{
  "num_hidden_layers": 12,
  "hidden_size": 768,
  "d_expert": 80,
  "d_shared_expert": 512,
  "router_score": "softmax",
  "routed_scale": 2.0,
  "lr_router": 0.000254,
  "vocab_size": 8192,
  "norm": "rmsnorm",
  "norm_eps": 1e-06,
  "max_grad_norm": 1.0,
  "train_tokens": 1158000000,
  "max_steps": 4341
}
Below are experts of layer 5 (counted from 0) of a mixture-of-experts language model. Rows are named router (the router's row for the expert), down (a neuron's output weights, with its number) and show model dimensions 256-383. Each number is 128 + 32 x the weight over its row's rms, rounded and kept within 0 to 255.
After each expert's rows: a language model's description of what the expert responds to. This comes from a sample of Wikipedia text that the model never trained on.

# expert 52
router [142 141 166 126 123 141 101 152 126  88 174 150  74 120 188 105 146 132 130 147 128 106 116 146 131 130 135 149 106 163  87 148 114 110 117 109  87 120 118  91 146 168 122 178 102 111 169 137 118 173 114 154 168  81 156  79  92  86  99 178  84  87 110 119  77 148 121 124  81 130 169 156 114 101 141 117 143 120 138  96 111  88 184  95 109 165 166 140 135 166 128 120  85  46 152 120  65 119 141 124 152 132 134 172 119  63 164  93  79 106 152 175  52 160  56 136 138 123  76 169 148 158 132 131 100 120 137 108]
down0 [107 157 124 135 138 129 159 112  88 166 144 121 159 109 154 167 153 153 169  68 156 120 122 172 131 156 172 141 124 132  51 127 168 127 134  85 121 185 101 160 182 112 138 128 210 117 117  78  91 133 145 164 124 158 163 203 146 153  90  83 193 100  97 105 175 136 199 166  99 120  89 141  83 179 156 135  68  95 105 107 147 131  99 136 118 113 128 151 154 107 126 123 176  82 168 168 128 115 148 104 158 133 145 133 101 175 127 133 113 152 155 133 200 124  99 135  77 156 150 107 134  64  82 114  98 107 113 109]
Foreign and accented word starts. First pieces of non-English or accented words and Latin-derived species vocabulary, such as UTF-8 lead bytes, Ne(uen), mar(ine), pet(als).

# expert 47
router [173 145 141 133 104 114 125 162 129 132  95 158 145  99 120 100 132  58 119 162 141 100 149 133 173  96  83 119 115 152 108 128 176 140 135 124 162 203 144 161 120 158 123 127 108  62 165 135 131 111  97 115 126 152 159  87 170 142  87 158 114 122  88 153 180 122  84 110  90 104 159 118 164 184 107 174 114 130 168 159 143  83  99 131 124 128  87 144  98 133  98 160 111 113  76 155 158  81 183 105 125  97  78 157 186 207 155 113  96 105 145 115 118  81 125  94 117 137 123 132 102 146 110 148 134 132 140 168]
down0 [156 136 159 130 163 141  55 158 138 115 172 100  95 113 134 149  99 174 118 136 129 176 149 144 172 115 133 163 146 157 134 100 167 107 116 126 152 154 143  95 132  59  84 118 119 114 112 205  89 100 148  85 170  88 130 147 151 111 115 147 122 129 161 168  65 126  97 127  87 115 143 110 187 104 130 122 151 138  91 110 151 138  97 170 104 168 107 133 124 129 109  67 109 106  62 121  84 147 103 112 123 100 134 111 148 168  71  59 111  91 143 111 107  71 147 195  75 154 118  94 119 130 125 160 196 155  87 134]
Years and stat cells. Years and numbers in career lists, league tables and infoboxes, like 2008–2011 or 14, plus colons after field names and how/what.

# expert 23
router [121 127 133 121  52 137 120 119 102 101 144 134  82 113 137  67 159 157 133 187 124 172  84 156  94  87 154 118 174 146 148  88 155 128 183 147 168 133 110 101 142 146 155 140 123  87 170 154  50 131 127 103  94 130 105 117 120 126 133 141 139 103 146 157 100 173 110 119 137 149 117 152 162 126  87 120 107  82  41 131 117 156 131  92 100 114 108  95 127 167 102 109 101 138 105 117 140 125 170 154  78 150 150 129 123 108 109 116 148 100 126  92  94 156 174 188  72 170 171 168 121 155 169 119  77  87 127 173]
down0 [170 122 150 158 127 142 152 107 136 117 106  93 138 112 147 129 148 141  59 202 110 147  61 177 154 132 137 110 146 159 115 204 123 149 122 188 153 153 136 132 119 126 130 103  80 218 140 120 149 164  76 118 147  65 122 132 175 226 138 125 123 128  84 135 142 119 127  85 169 133 163  90 163 136 123 115 163 141 158 172 138 139 126 119 155 177 117 101  97  92 118 153 187 163  84 159 104 201 111 140 138 123 131 147 107 134 133 128 142 151 136 145 137 144 159 111 177 104 147 145 109 115 130  89 124  77  93 130]
Units and quantities. Numbers, units and markers in stats and infoboxes, such as million, ft, m, 000, plus signs in seat-change rows, and medalist.

# expert 0
router [139 122  93 123 143  79 161 151 121 128 123  82 127 114 132 137 170 160 153 137  89 151 101 125 137 172 152 158  98 106 127 185 182 162 139  87  87 161 152  89  66 138 152 109 146 164 176 116  73 128  94 111 152 180 188 151 137 118 190 153 199 127  86 155 169 128 143 130 129  49  78 133 119 159 137  91  62 100 143 148  52 159 133  93 173  52 138 151 168 153  62 135  81 158 132  76 145 107 121 136 102 150 102 106 154 130 170 127  80 104 166 140 149 143 142 123 121 243 105 120  91  74 111 140 114  76 154  89]
down0 [182 131 163 160 124 148 101 149 117 136 133 169 112 153 144 128 142 102 129 132 170 139 124 102  73 158 121 172 131 129 123 139 114 141 135 110 106 160 191 176 104 148 194 172 103 151  85  95 140 167  73 171 117 136  75 172 126 113  85 156  68 122  79  53 135  98 105 169 115  86  89 118 157 117  97  69  93 127 190 150 142 125 104  91 163 152 161 153 146 152  75 144 110 174 119 110 119 146 139  95 112  90 102 152 124 135  98 114 145 138 128 116 187 114 166 134 113 180 142  32 153 141  95 125 118 146 121 121]
Name-start word pieces. First pieces of surnames and place names in tables and election results, plus "to" and "as well", e.g. Low|rey, Not|tingham.

# expert 44
router [132 107 133 123 114 118 123 136 179 133 116 126 157 107  86  83 117 171  83 176 148 118 114 131 152 182 145 194 126 113 147 136 116  87 112 102 130 150 153 155 114 140 179  94  73 136 131 142  86  89 119  88  73 172 133 113  85 153 175  94 158 144 121 104 122 141 160  85 188 109 107  86 136 158  97 131 144 128 138 100 125  95 145 159 124  58 145  99 125 126 165 143 111 151 158 140 113  73 106 144 158  80 135 130 102  85 159 118 148 165 113 156 134 128 134 107 126 151 122 164  82 157 120 126 125 139  73 107]
down0 [143 143 151 101 163 115 116 177 101 125 196 123  72 104 116 141  98 128 136 148 136 174 130  94 142 132 106 170  94 143 158  93 151 182 114  90 147 127 120 128 105 140 152 155  91 153 171 177 113 120 155 125 131  78 115 135 124  78 142 126 128 138 155 153 104 192 157 191 153 180 143 177 133 156  57 103  47 122 134 164 125 143 109 119 114  92 170  92 111  84  98 151 133 109 141  93 136 138 114 137 140 127 154 143 149 128  43 111 115 147 154  86 146 135 140  70 118 164 147 144  61 117  82 114  85 107 111 153]
Line breaks and section starts. Paragraph breaks after section headings such as Track listing, opening parentheses, dollar signs, and political-role nouns like president, minister, Congress.

# expert 51
router [157 134 171 120 169 125 112 104 182 145 147 157  85 129 130 131  87 137  94 179 114 162 168 135 167 182 139 144  63  70 163  86  75 116 127 137 113 100 155 112 152 145 124  97 108 184  93 155 119 169 110 128 164  82 129 159 155 144 122 143 150 182 125 145 188 132 129  92 177 146 154 113 105 108 112 150 162 124 123  79 170 117 133  68 117 122  94 122 119 137  97 172 149 165 107 106 112 160 157 148  76  87 122  66  99 186 104 177 143 120 120 149 138 112  82 148 154 117 108 162 109 116 154 149 114 129 100 129]
down0 [ 93 136 118 147  90 179  73 112  89 155 168 180 107  65 122 112 131 132 102 125 156 134 139 134 148  69  99 147 143  59  56 166 168 149  71  85 180 122 125 159  79 120 162 121  89 171  97 107 136 186 156 113 173  28 140 172  96 182 120 176 116 107  95 193 142 115 108 100  67 153 116  95 144 120  47 124 148 143 141  94 165 145 140 113 126 159 157 129  90 161 130 116  98 129 150  95 143 124 184 133 167 141 129 130 105 192 150  29 134  86  60 196 159 120  77 116 126 110 218 165 112 166 129  99 141 178  91 161]
Adjectives and descriptors. Nationality, color and trait adjectives like American, Black, young, blind, deaf, and -ed/-ing word endings.

# expert 29
router [113 103 153 111 124 125 114 115  76 176  91 163 113 148 106 122 159 160 169 103 142 166 133 144 171  91 144 103 114  78 139 149 133 179 107 118 135 150 187 131 134  83  88 115  79  85 118 147 119  94 104 207 144 126 114 164 136 158 101  73  45  87 157  50 109 112  65 103 202 131 151  63 215 190 205 155  84 218 149 148 101 136  72 158 120 136 118  95 125 135 131 158 128 116 161 109 155 139 116  83  99 140 156 133  72 154  86 138 128 147 125 144 144 145  88  96 135 105 143 118 123 181 136  99 188 154 107 111]
down0 [146 140 144 161  77 177 109  98  70 150  91  90 109 108 123 177 129 131 142 144 208 139 202 148 110 194 145  96 171 145 144  99 115  98  99 114 174 104 111 109 106 133 168 122 102 146 129 132  96 115  88 198 172  76 143 114 143 119 103 142 180 135  87 122  22 110 109 121 228 129 115 132 117  97 142 170  97  72 139 220 144 112 155 116 120 151 146 120 122 108 121 163 162 141 106  89 112 143 137  76 192 131 203 119 125 137 142 137 121 122 149 140 167  59 131 124 142 152 213 100 141 149 108 148 106 143 182 102]
Foreign name syllables. Mid-word syllables of non-English names, especially Indian, Slavic and Sumerian ones, such as kar, ya, kov, č, ā.

# expert 59
router [152 120 127 100 173  99 101 159 120 112 149 204 155  90  59 137 125 142  68 128 146  98 169 138 101 125 161 144 157 149 153  82 106 125 136 156 106  91  70  45  52 134 147  50 170 151 137 170 118 156 155  55 115 139  65 167 108 148 119 138 112 117 133 115 120 149 131 129 106 164 115 136 132 104 132 160 133 124 126 107 136  93  86 169 127 102 144 168 162 152 106 100 118  92 125 119 141 135 185 135  65 103 166 106 145 104  82  88 108 132 110 130 132 157 134 144 106 114 134 135 152 105 129 155  83 129 114 158]
down0 [181 155 159 155 103 123 157  91 146 102  73 130 145 186 120 140 159  87 179  90 155  95 143 160  94  60 124 120  91 108 181  92 156 102 167 123 114 154 135 144 139 193 108  66 118 113 133 146  78  91  74 128 149 141 129 152 128 112 154 142 172 103 152 118  98 115 112  84 132 137  88 129 125  94 120 106 120 104 115  92  96 161 116 161 153  81 112 127 130 184 132  88  70 138  65 106 106 152 145 110 100 135 119 103 139 164 193 152 100 154  86 148  84  88 136 180 129 137 123 163 142 136 139  90 115 159  94 102]
Sports competitions, headings. Sports words like Championship, Cup, League, football, age numbers after U-, and the = signs and blank lines around section headings.

# expert 26
router [141 122 163 163 148 178 101 100  73 100 139 104 120 127  60 105 126 155 141 136 101 151  90 138 125  95  96 113 182  93  82  94 148 121 142  75 147 141 110 147 152 156 137 142 151 152 140 136 138 150 127  87 128 164 123 115 146 110 142 113 115 146 137 156  79 148 165 163 190 149 116 156 163 162 161 121 141 130  89 144  87 170 112 147 115 128 132 103 124  84  48  85 152 149  86 125 108 141 142 153  82 168 149 124 216  68 107 140  99 101 127 114 168 167  97 177  56 116  91  71 122 121 147 109 142 148  92 149]
down0 [121 168 165 130 167 159 152 154  95 121 160 155 154 162 114 169 117 141  79  94 162 183 121  65 145 187 116 116 102 118 174 152 139 103 100 146  91 179  97 101 134 125 138 215 103 108 113 104 124 133 157 167 133 147  61 142 154  93 133 105  79 133 163 164 163 144 151 130 158 120 154 168 125 100 163 176  93 167 151 121 106 169 151 147 203 197 127 152 110  95 170  99 114 137 192 120 104 156 114 170 164 102 175 143 135  98 182  98 137 180 126 109 134 171 117  84  85 116 116 136 142 129  91 154 119 102 140 151]
Adjectives and adjective suffixes. Adjectives and adjective-forming word endings such as political, social, local, Clini-cal, pione-er, plus table pipes.

# expert 62
router [106 126 107 142  96 133  60  94 128 131 105 208 103 130 121 119 125  71 130 107 152 145  98 160  96 169 135 200  56  49  86  95 156 150  54  68 111 119  97 125 151  36 123 181 114  94 109  90 151 101 124 134 155 106  96 154 119 141 141 132 107 176 153 112 138 150 134 130  92 132 179 157 175 106 142 191 135 169 140 104 102 121 153 143 103 116  75  97 128  95 142 177 169 140 126 103 177 106 176 150 119 131 114 134 202 167 126 108 151 111 142 118  86 117 152 119 102 153 158 126 112 135 166 139 140 117 135 117]
down0 [130 108 146 192  95 158 111 117 139 139  36 124 154 139 148  93 131 118 119 128 210  79 111 113  90 125 147 117 178  95  83 155 173 132 126 123 159 165 182 151 114  85  75 139 128 133 162  62  87 179 159  84 138 146  98 138 180 103 139  89 112 130 179 137 133 141 143 168 175 155 209 127 179 160 135 174 160 109 141 131 160 156 170 136  74 156 118 103 130 113  76 131 102 155 136 125 134 160  88 139 242 118 163 103 149  85 102  95  94 142 157 126 169 130 136 183  46 171 154 166 104 123 130 106 165 124 119 108]
Verbs and with-prepositions. Prepositions after verbs, especially with, against, in, past-tense verbs like joined, served, signed, and table pipes and semicolons.

# expert 40
router [126 129 206 142 124 107 123  82  94 109 122 135  98  99 132  90 131 200 128 118 123  94  36 137  83 124 114  53 110 101 127 101 123 127 177  77  93 117 100 121 147 153 157 145 139 109  65 117 126 139 188 145 155 113 102 114 119 115 161 109 134 169 179 106  55 101 111 199 154 150 122 126 176 122 137 125  75  95  70 121 122 116 136  71 142 145  89 120 208 124 102 135 130 141 155 141 100 125 143  72 109 116 145 110  97  99 172 142 147  81 130 137 141 143 100 124  81 129  78 122 116 117 143  88 184 184 163 151]
down0 [155 126 144 117 143 170 211 116  52 141 143 166  83  89 116  94 146 160 121 117  63 168 129  54 182 117  78  77 150  69 180 105 100 151  81 173  96 116 137 152 140 100 134 168 141 117 149 136 200 102 153 120  70 151 138 181 118 138 129 139 109 148 190 109 125 169 153 188 101 122 110 106  64 155 132 153 129 155 114 127 150  74  95 128  99 132 208  91 171 110 163 124 174 111 113 127 170 142  72 118 173  87 118 140 139  91 121 119 147 143  40 135 112  95 158 118 119  66 154 194 144 132 145 217 140 148  56 189]
Biology and chemistry terms. Word pieces inside scientific terms in biology, biochemistry and taxonomy text, such as serotoni(n), insuli(n), mot(ile), Animalia, gene.

# expert 8
router [109 136 133 161  86  90  67 149  99 147  89 115 154  55 110 157  85 138 131 161 175 156 108  73 117 123 124  51 140  90 116 114 101 160 121  91 165 151  97  96  86 136 109 117  93 134 133 180  68  72 148 109 154 174  57 120 135 165 136 121 160 160 114  90 116 151 159 160  82 134  73 104 113 176  79 226 170  86 130 166 106 101 136 117  92 148 163 120 138 154 114 110 116 162 147 100 159 152 142  86 117 106 142 145 144 107 140 118 132 177 119 194 109 130 104 118 127 110 177 171 116 118 151 137  55 176  75 131]
down0 [157  98 121 119 150 146  98  85 151 111 134 122 170 162  88 144 116 124 139 139 139 138 135 129 153 157  85 124 137 116 142  92 148  70 177 123 128  44  91 168 141  98  98 133 150 110  94  68 162 161 145 100  54 116 124 139 168 131 160 169 161 144 144 124  95 112 108 188 119 158 140 118  62 144 127 138 156 126 150 184 104 114 109 120 130 138 118 161 156 184  97 174  94 122 164 135 165 138 148  97 114 113 129 139 199  57 180  80 134 153  81 141 149 148 117 159 107  91 125 126 114 119 129  88 152 149 122 103]
Place and team names. Place names, city endings and team or institution names in sports and biography text, such as Chicago, Charleston, Baltimore Ravens, University.